Experts of a small language model.
Size: 14 layers, vocabulary 1024, 6.38M parameters.
Below are experts of layer 10 (counted from 0) of a mixture-of-experts language model. Rows are named router (the router's row for the expert), up (a neuron's input weights, with its number) and show model dimensions 0-95. Each number is 200 + 40 x the weight over its row's rms, rounded and kept within 0 to 999.
Before each expert's rows: a language model's description of what the expert responds to. This comes from a sample of Wikipedia text that the model never trained on.

# expert 48
Sentence-ending periods, line breaks, == heading marks, list dashes, and digits in coordinates or infobox fields, such as ==Demography==.
router,241,216,130,240,263,163,182,264,208,212,241,180,190,99,249,239,244,214,176,198,184,196,192,267,153,211,229,270,123,208,186,149,265,188,260,187,243,141,205,169,314,139,208,258,188,217,192,207,127,229,151,151,177,160,264,171,230,179,171,196,148,170,166,220,184,239,171,160,234,151,164,162,189,181,195,225,241,188,242,207,223,210,177,203,253,205,153,123,191,254,162,207,168,181,225,204
up0,222,188,155,210,194,211,198,217,211,192,167,214,208,130,162,159,128,124,250,257,247,167,167,216,135,197,185,217,191,210,197,201,289,163,249,161,222,194,170,253,241,201,260,138,158,137,213,179,197,215,146,123,257,150,176,108,146,185,172,132,182,170,193,166,228,181,159,131,255,162,121,190,223,163,175,168,214,180,200,206,237,207,195,272,208,132,152,187,228,223,248,227,173,129,205,214
up1,245,202,186,287,186,147,133,219,200,305,109,203,203,128,262,137,234,180,195,288,215,172,229,167,203,233,132,147,136,133,229,142,143,269,178,170,217,174,215,217,174,197,239,179,176,235,172,196,157,289,200,199,186,226,160,109,210,253,200,186,211,157,208,194,143,240,183,205,232,236,177,178,180,258,177,169,203,214,225,201,195,242,229,219,195,160,171,169,161,208,217,140,169,215,185,177
up2,227,269,250,247,219,212,248,218,162,170,270,155,232,152,161,164,157,187,227,199,159,182,189,260,174,159,193,213,231,203,229,175,204,203,189,214,211,111,214,231,189,190,156,172,166,174,143,177,180,249,241,174,148,214,287,194,327,148,176,166,239,182,239,247,142,108,214,210,116,145,215,200,247,186,196,149,235,252,183,257,215,151,158,142,191,232,196,204,163,229,175,158,169,233,180,216
up3,195,241,178,156,303,108,159,231,159,218,227,214,242,178,249,228,231,198,188,215,189,122,121,218,178,237,184,239,156,200,202,188,232,181,198,160,248,216,173,175,245,190,190,134,202,150,271,203,189,235,208,150,185,207,191,195,194,175,195,155,154,167,177,227,170,214,201,230,277,221,119,178,194,259,196,203,233,256,188,229,199,214,195,93,248,228,257,177,156,125,185,135,131,234,217,278
up4,164,164,176,216,164,170,170,246,157,126,212,172,172,166,247,237,225,215,245,210,234,290,162,202,165,203,186,190,147,179,232,250,204,226,209,290,227,196,197,221,282,180,156,224,189,258,149,187,131,218,194,219,204,249,126,211,207,245,196,215,237,142,197,171,110,210,189,272,193,234,153,187,144,161,117,214,203,226,181,186,218,96,206,186,197,131,171,143,202,225,191,130,188,134,232,186
up5,298,183,209,195,262,196,293,177,233,191,170,244,192,161,269,252,180,162,214,254,136,219,181,233,163,150,213,246,163,167,201,227,172,150,95,171,183,153,200,159,202,166,211,199,162,171,198,198,170,215,134,139,145,211,168,184,157,189,136,142,105,259,200,139,180,193,147,163,227,169,158,208,241,199,139,217,211,155,215,265,232,171,142,183,233,195,208,186,231,180,238,190,197,175,227,259
up6,174,183,136,204,254,163,148,167,140,180,205,225,172,186,156,170,202,193,179,185,256,272,213,238,108,249,244,196,206,246,217,209,193,246,210,246,235,125,305,156,268,160,152,210,233,218,228,186,164,181,189,190,150,261,212,124,166,192,159,177,116,176,219,184,168,196,185,138,201,184,214,145,181,169,164,191,276,195,195,185,159,187,183,190,281,253,155,159,114,185,159,208,189,163,222,170
up7,163,219,154,184,251,166,163,201,186,265,150,141,186,125,218,307,215,201,173,190,190,236,155,265,150,216,171,189,199,202,223,179,155,169,178,168,177,217,169,238,214,175,160,194,159,158,242,100,146,247,200,165,231,207,193,206,187,221,220,262,256,170,161,229,202,210,199,200,203,169,157,152,177,187,255,178,198,136,257,212,169,167,260,213,279,110,147,214,192,93,172,191,148,193,253,172
up8,206,162,137,246,216,190,176,232,214,188,183,165,278,144,158,191,215,172,235,212,232,228,181,202,130,134,215,174,240,201,111,211,243,171,208,183,205,203,273,197,165,135,227,194,142,252,271,235,244,226,241,197,147,249,241,126,182,160,230,193,155,176,171,243,199,272,180,197,183,105,239,188,223,245,159,174,196,253,168,225,223,158,169,118,173,192,151,138,167,207,140,166,134,183,229,231
up9,127,185,104,166,235,246,225,161,191,169,244,167,261,194,220,167,187,180,205,203,141,233,175,181,173,216,212,273,156,165,216,182,261,140,204,136,196,185,135,147,257,218,163,228,178,212,243,207,188,226,198,75,194,236,236,205,273,236,235,181,216,138,277,180,153,210,190,151,201,210,294,225,245,269,178,209,203,127,236,199,162,155,159,151,182,265,182,207,220,195,191,197,176,189,198,200
up10,195,207,219,128,176,141,149,229,208,238,199,161,189,190,187,194,182,152,212,163,184,194,228,125,90,238,264,299,137,232,184,157,220,230,174,236,219,197,131,196,275,172,181,224,184,222,169,206,157,263,169,163,173,216,199,190,189,246,188,227,106,187,165,256,178,176,197,133,214,168,114,215,178,225,245,191,182,100,207,176,225,198,187,186,266,160,202,225,159,238,200,231,188,113,179,205
up11,237,238,189,144,189,204,135,220,208,147,202,191,216,141,251,247,268,203,129,166,201,222,89,252,142,152,228,153,203,120,216,226,195,189,270,215,168,193,248,264,261,183,251,203,208,165,96,184,159,188,153,167,209,148,251,169,182,215,223,207,187,168,182,197,211,156,200,175,193,167,137,204,166,209,165,269,206,202,256,154,230,188,143,219,173,201,92,194,184,169,222,208,199,147,162,213
up12,325,227,194,139,247,203,213,165,166,234,212,229,167,144,240,182,292,256,208,182,197,198,240,197,208,150,205,220,201,255,176,150,199,169,210,237,126,211,178,160,238,176,167,284,163,224,192,175,172,200,220,127,210,175,217,102,198,73,109,198,225,171,220,223,178,248,160,218,177,174,222,207,175,200,185,243,288,249,216,217,187,191,192,152,236,157,176,213,164,175,185,165,208,169,214,191
up13,209,226,164,195,192,215,186,276,214,185,198,188,111,209,231,254,137,241,125,188,162,252,234,195,166,205,216,173,146,189,228,249,283,196,181,119,144,174,213,152,237,123,179,296,170,225,204,179,180,220,159,208,119,173,214,174,218,172,202,269,158,206,123,190,213,225,217,199,166,205,216,146,225,164,160,255,276,198,210,166,96,221,138,157,184,233,145,208,181,190,165,187,189,164,198,185
up14,188,197,116,173,196,134,262,156,167,201,272,266,145,151,196,263,152,213,170,252,152,210,156,247,201,150,207,193,206,216,192,134,110,280,195,285,223,174,148,190,162,176,218,222,172,218,182,141,207,192,193,184,218,190,171,159,202,175,174,291,186,161,257,222,157,212,233,252,229,221,189,188,161,160,286,163,245,187,208,198,216,229,167,245,246,167,210,274,229,191,182,277,226,184,175,221
up15,182,176,166,135,128,202,163,208,245,163,238,191,244,218,143,178,249,220,172,261,211,201,145,167,159,151,178,124,136,210,214,158,232,130,235,207,233,149,191,178,194,204,218,161,149,109,213,202,166,184,174,178,133,200,189,181,173,177,196,196,167,203,246,206,161,169,168,157,135,68,197,166,193,167,159,170,186,147,222,177,238,181,190,98,233,155,157,231,166,271,170,186,183,177,238,236
up16,190,153,267,287,204,180,166,252,179,195,221,165,176,202,154,218,132,231,150,191,209,179,220,221,226,222,204,287,206,193,225,236,195,219,234,236,143,171,176,204,184,129,297,291,201,140,130,228,206,259,230,170,116,224,236,157,187,154,240,197,123,244,184,193,159,231,204,187,232,154,204,204,182,224,177,214,198,212,161,126,190,131,224,294,163,156,152,158,197,240,171,176,200,169,178,212
up17,240,193,218,185,264,209,200,225,191,237,170,185,162,115,165,207,258,150,226,210,206,137,146,217,96,246,256,252,207,154,213,143,152,170,153,208,193,189,155,164,167,239,185,190,166,225,185,134,176,191,237,249,173,220,237,159,205,242,213,178,190,192,188,205,262,269,222,245,221,217,134,177,195,234,207,246,146,132,275,210,180,278,236,257,234,215,143,114,205,239,164,157,162,234,220,252
up18,170,230,150,236,190,261,165,157,241,226,208,214,230,225,203,222,138,255,216,204,179,219,227,250,170,238,94,330,224,245,212,267,221,251,248,166,179,189,210,232,182,187,189,217,207,215,187,221,129,188,116,235,230,234,159,185,164,159,149,254,198,206,217,161,183,214,160,175,234,190,108,79,144,190,182,266,218,197,161,216,170,205,217,181,257,171,151,187,174,219,180,157,182,172,203,212
up19,211,151,200,223,193,213,184,172,175,236,215,240,169,188,249,178,215,224,241,205,190,178,167,309,174,269,201,128,161,170,196,221,201,184,170,172,276,203,195,162,188,230,209,169,184,177,135,226,153,219,212,138,195,80,256,218,206,132,203,270,192,144,158,225,156,174,164,146,260,186,205,148,141,233,177,203,181,215,248,168,269,214,221,209,241,213,96,208,143,188,186,178,149,191,281,239
up20,219,183,133,227,213,265,118,186,187,195,202,172,251,151,206,184,270,232,238,157,207,177,269,193,195,226,221,113,146,180,167,208,166,206,215,180,221,191,149,278,243,185,204,200,247,208,145,171,157,150,146,200,236,127,200,209,251,160,219,259,227,152,141,219,202,238,169,84,215,152,199,187,128,228,225,206,208,121,185,175,156,213,216,232,193,259,152,162,215,219,160,220,177,189,171,114
up21,250,151,187,199,273,157,241,214,145,172,241,232,209,131,212,275,227,240,236,272,194,193,185,246,207,139,190,192,200,214,176,155,155,196,229,171,173,157,168,289,243,196,191,105,161,202,186,235,197,206,200,229,221,173,246,222,194,257,169,241,122,226,196,167,208,230,212,249,229,108,164,170,150,201,202,263,241,155,210,230,214,200,203,273,268,194,132,136,152,153,135,187,219,170,238,200
up22,190,227,198,243,257,195,261,231,135,172,176,162,99,185,179,223,261,162,134,247,166,232,238,181,211,231,201,221,173,163,164,170,194,184,227,177,203,110,176,144,253,153,292,219,200,152,254,153,138,221,205,170,163,188,226,240,133,163,121,145,149,144,242,241,223,167,199,177,219,200,172,190,125,160,218,209,226,242,189,225,187,201,145,127,222,143,204,193,192,200,208,268,206,203,252,164

# expert 45
Line breaks after table rows, sentences and headings, plus table separator rows and section heading marks.
router,157,278,128,231,236,165,202,203,234,114,192,180,190,106,240,241,200,246,153,198,194,189,169,244,161,146,249,221,247,224,224,129,265,230,221,165,154,140,222,170,236,166,155,259,230,209,258,198,229,156,175,135,200,149,214,230,204,223,193,191,206,225,212,275,148,138,151,167,269,265,170,233,180,192,179,202,171,163,226,251,222,241,168,203,219,162,167,140,171,202,116,185,221,221,183,165
up0,226,127,127,209,249,258,246,190,219,125,253,177,193,165,188,295,216,205,196,238,214,162,198,221,251,232,254,243,202,205,229,245,274,190,235,240,292,176,212,243,229,252,150,274,261,120,178,157,244,180,222,135,204,267,161,204,187,199,262,196,146,203,187,181,199,193,149,192,213,214,109,174,191,216,208,166,214,181,190,203,214,203,139,188,234,200,245,222,187,285,242,231,171,233,164,177
up1,198,147,105,249,121,221,226,219,156,205,206,196,219,154,190,203,148,160,199,262,241,214,224,285,152,124,222,241,180,216,225,221,277,225,156,207,188,181,220,156,240,183,208,213,266,138,134,229,211,178,243,169,265,268,162,246,214,143,196,137,183,210,226,262,185,209,123,158,221,254,186,222,193,240,140,171,183,254,200,198,211,244,197,205,217,108,179,198,160,168,169,142,227,210,157,203
up2,201,210,102,157,168,180,222,210,204,195,165,196,242,154,223,153,256,211,228,225,245,221,195,228,188,164,117,278,225,243,218,230,142,141,181,214,124,142,143,239,167,218,236,188,213,233,206,216,131,208,157,163,131,180,253,238,160,171,186,190,280,174,139,222,83,182,167,147,214,250,232,213,158,220,187,218,161,209,186,202,219,148,168,226,246,163,177,131,192,190,188,258,154,244,210,173
up3,184,145,215,174,230,188,170,178,295,246,145,200,200,112,258,209,156,200,244,236,183,213,130,176,221,250,214,214,132,147,230,128,261,192,160,197,197,117,161,230,228,222,163,175,163,179,230,186,177,154,149,219,256,137,165,184,152,239,211,185,156,150,167,166,170,207,152,197,160,169,211,215,257,204,155,189,252,136,186,193,202,264,208,300,232,244,264,175,157,224,243,228,204,165,171,195
up4,164,228,164,178,220,192,190,160,229,158,137,164,145,189,210,228,183,203,203,298,234,246,213,276,174,261,227,138,253,252,197,83,250,229,182,229,204,138,234,160,242,234,254,186,259,211,222,227,174,201,197,173,123,221,187,238,137,181,184,272,181,259,205,186,166,193,206,214,273,211,187,238,221,204,241,246,234,229,210,296,232,242,179,260,141,211,175,223,173,227,240,214,155,165,228,218
up5,127,163,117,195,135,146,166,139,192,248,192,231,243,226,249,226,197,231,199,258,211,199,195,212,175,178,197,234,151,142,174,180,256,232,249,229,165,189,149,177,206,217,155,217,169,193,186,148,232,207,189,296,206,235,249,105,167,232,171,260,151,170,162,222,155,161,123,200,208,234,245,212,209,278,213,219,149,259,166,210,240,237,240,217,136,180,244,188,144,187,137,229,130,212,197,219
up6,234,241,182,248,255,157,267,233,176,262,247,207,219,214,169,185,200,205,196,191,251,192,184,165,189,208,233,173,221,157,100,124,214,183,160,212,168,232,132,202,230,200,250,165,163,297,157,188,244,196,124,135,137,156,220,235,124,160,267,204,170,179,185,197,137,283,180,257,170,215,248,215,157,198,185,190,150,117,237,245,175,167,206,257,233,222,249,184,201,200,171,186,167,182,188,181
up7,184,157,183,236,299,228,212,156,240,195,204,173,235,236,136,257,256,263,262,204,229,191,223,254,225,160,216,209,222,316,186,259,181,202,212,178,206,236,238,217,190,230,217,243,228,138,220,168,232,220,152,248,229,142,221,209,228,232,150,250,219,156,201,225,211,112,154,188,295,244,232,170,172,217,234,216,222,155,171,182,245,180,227,154,181,248,181,184,162,195,227,181,100,265,206,170
up8,199,204,193,171,223,124,172,236,212,128,218,169,211,202,150,211,223,237,300,123,253,132,239,145,210,169,176,242,312,237,227,187,219,241,185,228,222,115,190,254,212,196,211,187,211,222,248,192,137,273,160,215,179,143,171,226,230,247,250,169,162,232,149,243,211,167,165,180,174,174,289,184,181,171,140,178,215,184,198,174,205,180,166,138,117,188,222,210,150,152,224,203,220,217,208,157
up9,174,217,183,170,289,213,279,200,168,221,206,213,154,211,220,216,226,215,130,162,270,305,200,253,203,252,160,244,182,225,245,157,222,151,203,199,185,209,218,148,220,132,256,188,205,296,196,245,199,178,129,203,171,193,198,283,175,236,242,217,242,245,235,238,154,141,136,125,246,211,210,172,249,229,199,138,211,137,219,198,225,174,157,189,179,266,192,227,152,208,205,226,252,217,205,233
up10,206,172,126,192,229,200,181,266,187,160,232,224,196,188,197,199,214,246,182,201,189,230,140,231,200,155,232,233,149,152,179,265,238,179,162,257,187,225,122,218,205,282,164,142,250,253,237,204,232,160,208,178,181,197,158,217,275,122,213,178,134,206,121,286,179,165,217,157,208,235,214,182,232,175,204,152,214,135,242,139,226,263,216,136,218,161,261,216,181,201,244,194,114,163,214,251
up11,234,220,259,214,219,187,243,251,205,153,156,168,211,229,187,185,236,248,145,232,196,202,166,241,186,189,258,273,233,244,148,185,282,243,273,217,131,264,178,237,254,228,195,193,172,165,186,233,207,139,171,228,190,176,164,96,218,189,149,147,209,233,162,282,162,184,179,147,241,223,257,213,207,186,228,176,139,112,170,204,255,190,212,212,167,191,191,215,226,307,219,171,208,191,181,253
up12,239,262,145,152,187,182,171,157,211,194,157,244,221,132,262,217,205,263,152,262,163,209,139,220,174,221,201,195,194,240,129,148,108,238,206,270,237,165,181,134,152,125,193,191,212,128,175,152,207,197,178,202,197,205,153,182,190,267,249,161,238,128,194,168,185,233,181,181,192,201,182,229,283,278,170,165,185,176,181,220,205,223,196,137,255,134,168,208,220,206,168,258,227,149,172,176
up13,192,212,223,212,167,146,217,253,229,169,184,143,169,146,220,199,212,177,112,241,295,138,202,227,221,159,129,204,268,178,222,233,134,159,196,195,237,156,203,211,130,251,141,262,180,193,197,160,208,225,195,182,200,229,145,244,188,216,233,189,216,195,185,168,177,218,245,170,233,250,203,189,185,197,191,154,121,101,172,312,220,172,177,128,271,180,186,165,138,223,177,225,205,238,163,173
up14,238,226,202,210,172,206,181,222,200,131,205,225,234,179,182,222,185,194,168,227,119,151,193,206,229,97,257,167,245,229,115,217,289,195,165,226,206,167,249,194,218,87,193,264,186,176,159,175,233,172,223,191,261,176,205,231,279,201,165,107,224,264,176,258,206,165,168,202,206,208,123,181,196,181,225,177,234,145,180,160,168,191,156,176,247,156,252,171,168,272,198,205,155,225,161,185
up15,185,190,158,175,122,146,235,150,181,190,195,180,183,210,227,214,160,314,166,201,183,143,232,130,170,223,220,264,189,165,144,198,156,175,228,182,236,96,197,187,142,146,167,138,201,173,189,149,198,147,188,142,241,159,202,237,227,207,169,158,160,181,199,163,171,155,169,173,187,182,226,195,183,200,214,230,147,178,214,256,175,154,187,239,325,194,227,192,100,205,150,213,208,150,184,158
up16,136,213,202,207,207,133,206,181,230,171,146,187,204,203,137,222,206,263,180,213,187,199,194,208,172,164,127,170,185,273,204,179,169,204,249,167,115,185,189,197,186,199,170,208,224,252,197,130,149,185,147,162,164,236,122,167,229,212,204,124,250,186,112,286,141,179,164,181,214,227,214,197,169,209,163,218,168,112,220,233,217,336,195,186,153,215,168,166,211,191,189,225,286,201,226,224
up17,192,164,202,231,180,166,160,172,199,183,248,221,236,197,191,256,144,222,231,152,157,220,204,196,271,189,119,204,224,214,179,196,212,229,183,268,217,187,178,170,255,202,145,195,136,147,224,154,209,166,199,207,173,101,124,222,219,184,179,217,202,235,229,177,121,149,156,199,148,251,242,224,194,200,114,110,187,107,218,223,200,210,190,266,185,171,139,231,121,192,191,252,201,224,110,215
up18,203,252,93,230,219,159,214,193,274,200,146,102,169,184,218,209,272,220,155,148,190,96,243,198,211,258,167,207,262,210,183,206,181,212,218,163,199,152,239,165,184,162,163,233,231,220,230,131,158,186,188,222,184,164,163,162,181,127,235,204,195,256,206,240,240,160,147,150,142,168,149,186,194,170,173,202,177,224,204,186,214,198,200,183,154,158,128,188,218,135,173,121,135,233,155,212
up19,194,179,201,191,177,226,213,210,266,276,233,195,160,198,229,199,231,191,192,153,153,221,218,207,170,207,118,189,201,218,147,161,225,97,207,203,171,99,217,185,147,212,227,152,170,164,191,113,171,147,180,133,133,197,218,243,197,261,188,230,195,165,221,235,244,238,107,158,174,213,258,246,217,160,187,102,250,206,231,272,242,138,195,176,249,168,246,190,165,226,211,190,164,236,188,219
up20,216,238,114,131,212,188,203,147,270,140,147,205,170,195,192,180,188,197,155,265,202,272,163,156,193,183,225,188,129,195,203,114,249,220,178,207,236,175,214,178,137,173,176,204,170,195,266,212,223,205,220,202,205,215,245,234,177,205,157,162,199,189,145,241,211,147,141,154,164,194,168,191,133,218,260,165,143,195,255,259,139,203,188,203,228,214,216,198,174,230,52,173,189,235,145,241
up21,233,266,122,237,289,221,254,207,265,175,246,181,245,200,216,152,157,153,173,200,199,170,184,177,243,147,224,215,133,248,184,177,188,233,253,162,252,259,233,235,164,181,173,263,218,176,231,262,202,202,231,201,190,124,155,247,194,224,215,164,224,171,239,200,249,183,245,250,238,192,188,100,157,174,183,262,204,220,179,243,222,214,160,281,192,164,243,147,187,174,252,201,217,248,148,260
up22,240,222,188,277,238,166,249,182,193,227,272,203,176,207,190,169,153,141,119,138,198,212,211,161,257,194,224,244,246,188,183,247,232,289,227,154,165,194,192,194,135,175,122,182,157,216,218,226,234,176,226,232,241,194,219,224,191,207,189,255,147,149,211,198,145,227,155,290,139,243,228,167,256,132,247,304,189,135,139,182,152,176,209,243,227,223,176,196,198,244,185,217,182,178,172,181

# expert 28
Middle pieces of proper names and institution words after a capital, such as C|our|t, Cal|if|ornia, Mal|ays|ia, and United in United States.
router,273,235,112,189,188,220,250,220,224,180,200,165,193,181,162,255,194,130,191,224,192,137,188,183,217,141,201,252,231,204,210,207,163,280,183,213,219,191,119,194,230,190,187,235,258,255,157,200,209,142,251,139,156,310,233,198,199,206,197,207,183,178,203,208,186,194,141,271,261,211,181,176,204,191,194,168,289,133,210,169,168,254,136,204,151,246,179,162,233,171,198,174,214,122,289,198
up0,230,147,231,198,160,216,193,185,281,283,181,184,143,172,181,250,183,159,184,197,116,251,242,154,202,181,214,186,180,187,139,196,232,207,197,196,246,258,213,263,175,138,191,242,146,258,201,231,205,155,166,194,150,175,170,151,141,189,185,192,210,141,216,154,191,193,181,179,201,155,150,118,107,215,268,228,206,181,210,129,248,184,173,200,133,173,188,192,207,179,202,241,122,97,171,229
up1,205,235,229,173,156,191,255,117,203,154,298,162,167,166,161,203,172,125,209,213,189,194,237,276,247,151,253,239,170,143,193,206,221,230,166,201,183,210,237,197,209,194,224,241,219,156,191,177,177,162,213,119,173,248,170,218,134,232,200,152,147,136,197,185,172,193,221,149,217,158,112,298,144,213,232,199,239,195,214,148,197,218,164,155,193,184,201,153,174,140,163,224,165,99,172,234
up2,240,249,135,146,210,223,223,199,219,194,121,165,230,197,184,188,204,185,169,186,167,160,231,287,231,209,147,193,223,166,287,189,218,173,207,219,248,176,200,223,203,253,166,227,236,175,141,199,197,131,141,110,161,206,174,183,173,220,146,169,282,233,205,167,192,303,171,228,220,229,200,205,190,221,150,166,272,102,171,195,93,191,224,252,162,151,192,225,204,189,143,201,196,166,191,166
up3,196,292,141,201,227,187,238,210,178,180,181,180,199,136,131,178,195,134,219,186,158,141,208,122,229,190,129,157,236,200,167,212,165,216,188,197,181,139,187,187,234,195,174,257,173,254,248,175,200,170,191,170,177,192,276,147,213,162,203,198,208,205,163,227,188,115,142,221,213,224,139,192,224,147,184,100,254,141,125,136,166,201,238,244,174,193,173,194,231,205,157,148,269,208,184,281
up4,249,315,184,160,227,161,238,217,204,168,138,178,197,187,164,200,129,120,191,157,199,198,161,117,217,157,168,240,182,216,153,199,189,185,138,251,250,183,170,187,174,176,133,200,239,234,186,119,238,158,278,198,153,233,232,169,183,183,179,225,231,172,126,156,159,181,158,224,181,240,222,183,244,176,240,166,249,112,153,218,168,227,103,227,202,204,232,210,154,186,225,166,191,161,174,212
up5,147,204,212,256,132,173,215,258,256,186,111,164,246,170,226,153,263,184,227,186,235,230,192,180,206,216,183,216,164,227,190,268,217,225,118,248,212,177,107,133,147,158,150,267,230,214,182,233,208,186,213,164,155,221,183,222,151,244,155,195,177,226,253,201,211,141,232,223,305,182,195,183,155,187,231,191,247,153,232,227,121,210,256,146,222,274,198,203,204,266,224,203,229,180,194,180
up6,214,211,122,194,177,189,224,297,92,208,221,173,221,111,163,186,167,215,230,202,201,188,181,175,192,119,157,219,196,212,195,233,202,168,217,155,199,176,185,249,278,238,101,213,259,214,181,143,176,164,189,216,177,218,148,158,218,172,189,122,188,198,222,184,212,226,114,221,301,209,213,260,232,170,217,261,174,175,231,227,179,120,174,184,209,161,112,236,192,207,191,192,191,231,213,159
up7,265,184,201,165,149,261,224,203,187,188,202,121,222,190,139,233,120,122,185,215,160,187,212,235,195,275,199,197,174,149,142,208,150,171,188,149,129,257,224,96,193,163,189,199,233,156,145,231,196,230,240,159,179,261,180,184,149,181,166,198,179,208,174,169,222,192,65,185,136,179,205,205,130,206,185,210,220,195,169,170,205,231,203,198,122,245,144,183,210,181,210,205,144,146,221,181
up8,234,204,162,286,165,210,223,211,211,195,224,125,227,202,205,215,192,100,167,207,215,203,247,156,226,254,267,224,218,234,158,237,218,120,198,183,152,168,181,252,208,174,192,228,224,205,245,244,213,170,252,167,169,245,166,142,181,151,165,274,229,159,173,219,150,190,235,166,257,156,224,194,254,184,202,215,213,98,208,203,134,182,244,283,174,216,249,153,209,116,197,140,233,161,144,205
up9,235,177,159,160,222,185,202,207,213,234,240,106,210,206,233,222,163,212,258,241,188,115,252,210,187,193,163,204,184,148,218,222,224,135,195,175,168,196,161,199,147,130,149,165,200,152,221,292,133,241,206,143,267,245,234,251,208,225,204,185,199,234,194,223,153,201,226,179,256,220,142,214,280,168,212,136,204,131,173,153,193,198,224,118,232,244,131,103,170,160,191,212,179,167,187,221
up10,227,200,154,106,168,156,254,224,196,234,201,208,162,219,199,210,190,189,196,242,203,173,212,169,204,163,253,161,228,153,224,161,148,132,207,184,210,247,199,279,246,233,199,211,181,245,187,147,183,197,233,207,194,214,151,178,149,266,118,182,139,173,154,172,119,218,134,196,233,120,183,228,186,208,162,221,187,178,185,171,187,272,194,236,181,211,105,216,254,220,172,218,171,56,196,172
up11,237,197,134,209,159,188,241,264,223,240,159,138,246,211,230,299,201,204,189,190,195,190,162,189,130,127,256,131,246,174,205,273,190,226,231,196,165,252,111,163,223,203,168,204,280,205,177,191,127,157,158,199,183,257,215,188,192,220,222,155,176,195,187,209,130,212,194,230,252,212,176,148,185,168,258,181,207,177,218,206,161,169,213,169,167,175,166,109,255,188,164,272,188,180,144,130
up12,202,226,206,237,195,223,244,207,157,122,134,219,180,133,148,178,223,75,163,109,185,193,106,200,185,158,203,229,215,225,110,194,206,254,152,174,168,173,160,194,240,203,196,217,218,196,183,224,211,149,272,191,199,230,206,197,199,191,210,155,229,161,207,173,218,161,169,202,245,210,193,194,201,224,211,245,252,195,269,257,164,262,165,224,145,252,197,205,282,259,211,246,153,120,149,207
up13,174,239,227,194,191,174,218,118,160,218,172,174,163,56,181,225,173,258,214,195,202,151,215,167,190,151,229,177,198,261,199,148,173,153,228,225,272,177,211,111,142,190,155,195,249,239,200,216,209,88,135,150,161,221,144,216,195,168,268,237,153,228,197,223,255,242,265,197,227,155,179,192,145,205,197,160,200,199,223,242,180,183,217,135,185,155,154,210,176,158,171,222,194,162,210,171
up14,174,155,150,215,136,259,225,184,245,240,183,189,229,192,204,168,182,232,255,164,229,128,147,201,207,129,189,213,230,206,187,128,198,236,176,162,241,229,196,164,206,168,174,189,200,157,243,170,157,92,220,166,185,260,202,78,167,223,207,161,184,169,244,185,216,166,170,241,272,194,106,155,222,222,121,246,254,155,216,168,235,174,141,244,177,136,215,177,152,181,206,237,192,223,227,187
up15,250,188,103,197,179,234,269,168,195,233,133,165,215,178,244,148,178,150,252,221,201,229,167,187,147,182,192,208,266,236,210,228,171,228,172,280,241,197,201,194,138,197,164,225,180,172,139,212,124,169,171,190,220,181,272,295,139,187,239,229,171,152,219,185,185,249,158,282,212,230,194,230,155,227,244,180,214,212,211,194,196,296,142,163,176,256,184,206,159,219,128,201,190,163,194,138
up16,200,173,124,222,203,198,193,167,122,197,227,158,197,167,132,171,162,228,243,203,153,82,191,217,209,138,203,194,169,201,238,210,182,270,210,223,184,209,156,221,151,223,147,170,178,143,204,173,130,144,237,232,138,286,217,208,171,193,93,225,223,243,212,156,202,211,181,206,188,143,134,217,164,232,159,151,262,241,186,274,179,208,174,287,227,195,195,225,204,235,193,175,186,170,238,143
up17,225,199,136,149,196,274,250,186,161,215,210,214,207,165,140,243,222,199,191,213,191,161,165,167,194,167,221,159,202,176,184,134,201,319,183,164,174,161,122,220,203,212,178,158,221,270,107,139,94,171,196,134,213,226,281,160,213,268,194,193,148,206,186,211,196,137,195,221,198,201,205,227,276,168,258,178,191,158,163,156,238,212,132,177,218,192,196,184,237,163,207,184,174,226,140,156
up18,212,185,168,256,126,195,192,251,205,244,169,162,123,252,144,259,185,145,131,191,119,164,225,196,128,226,224,248,201,155,186,198,130,219,127,199,212,184,117,254,249,114,244,182,188,174,152,229,187,193,225,160,161,232,175,144,183,163,176,229,253,156,162,190,174,139,179,224,282,184,201,214,113,243,247,198,209,216,199,220,199,231,160,180,209,212,243,130,190,214,177,210,243,184,208,230
up19,220,250,190,186,151,251,224,158,174,215,125,283,196,224,202,202,252,174,193,158,152,189,235,217,149,121,217,221,154,244,162,240,153,205,168,125,189,257,189,255,167,224,265,174,231,197,123,142,175,113,185,142,248,232,169,142,211,169,204,140,160,199,181,237,222,219,172,176,221,236,119,147,203,200,184,210,241,175,243,129,188,235,148,255,194,196,108,203,183,214,169,213,150,185,197,227
up20,170,189,128,163,243,130,166,155,160,220,148,182,251,97,147,179,137,219,235,204,213,150,163,247,186,269,168,181,200,222,218,146,148,205,157,236,223,202,177,204,235,183,206,148,342,238,231,150,183,154,193,199,162,261,231,235,158,222,160,211,201,138,206,203,203,227,213,228,240,160,193,207,167,166,214,193,197,167,177,239,286,196,187,221,142,198,144,162,228,202,160,188,246,159,262,156
up21,223,245,176,145,135,163,187,234,169,195,152,241,170,149,249,223,186,136,127,205,246,177,159,224,258,201,145,227,200,243,216,298,146,209,194,155,288,168,235,214,233,259,190,162,211,247,227,217,214,206,232,235,168,275,172,218,168,193,176,208,252,204,164,181,240,250,221,199,266,185,108,200,163,234,183,147,226,181,221,237,155,224,211,239,168,279,196,280,230,209,198,258,165,137,205,165
up22,225,174,182,223,162,280,286,216,145,213,241,107,164,234,277,152,207,173,228,186,177,188,206,237,204,156,115,213,238,219,202,226,170,193,154,253,126,189,144,182,162,200,244,196,223,152,260,272,214,228,214,155,207,230,292,178,254,215,186,196,154,191,200,251,144,217,221,255,244,171,201,143,265,170,214,120,145,151,205,168,191,206,185,264,193,196,153,156,161,202,197,232,203,178,188,246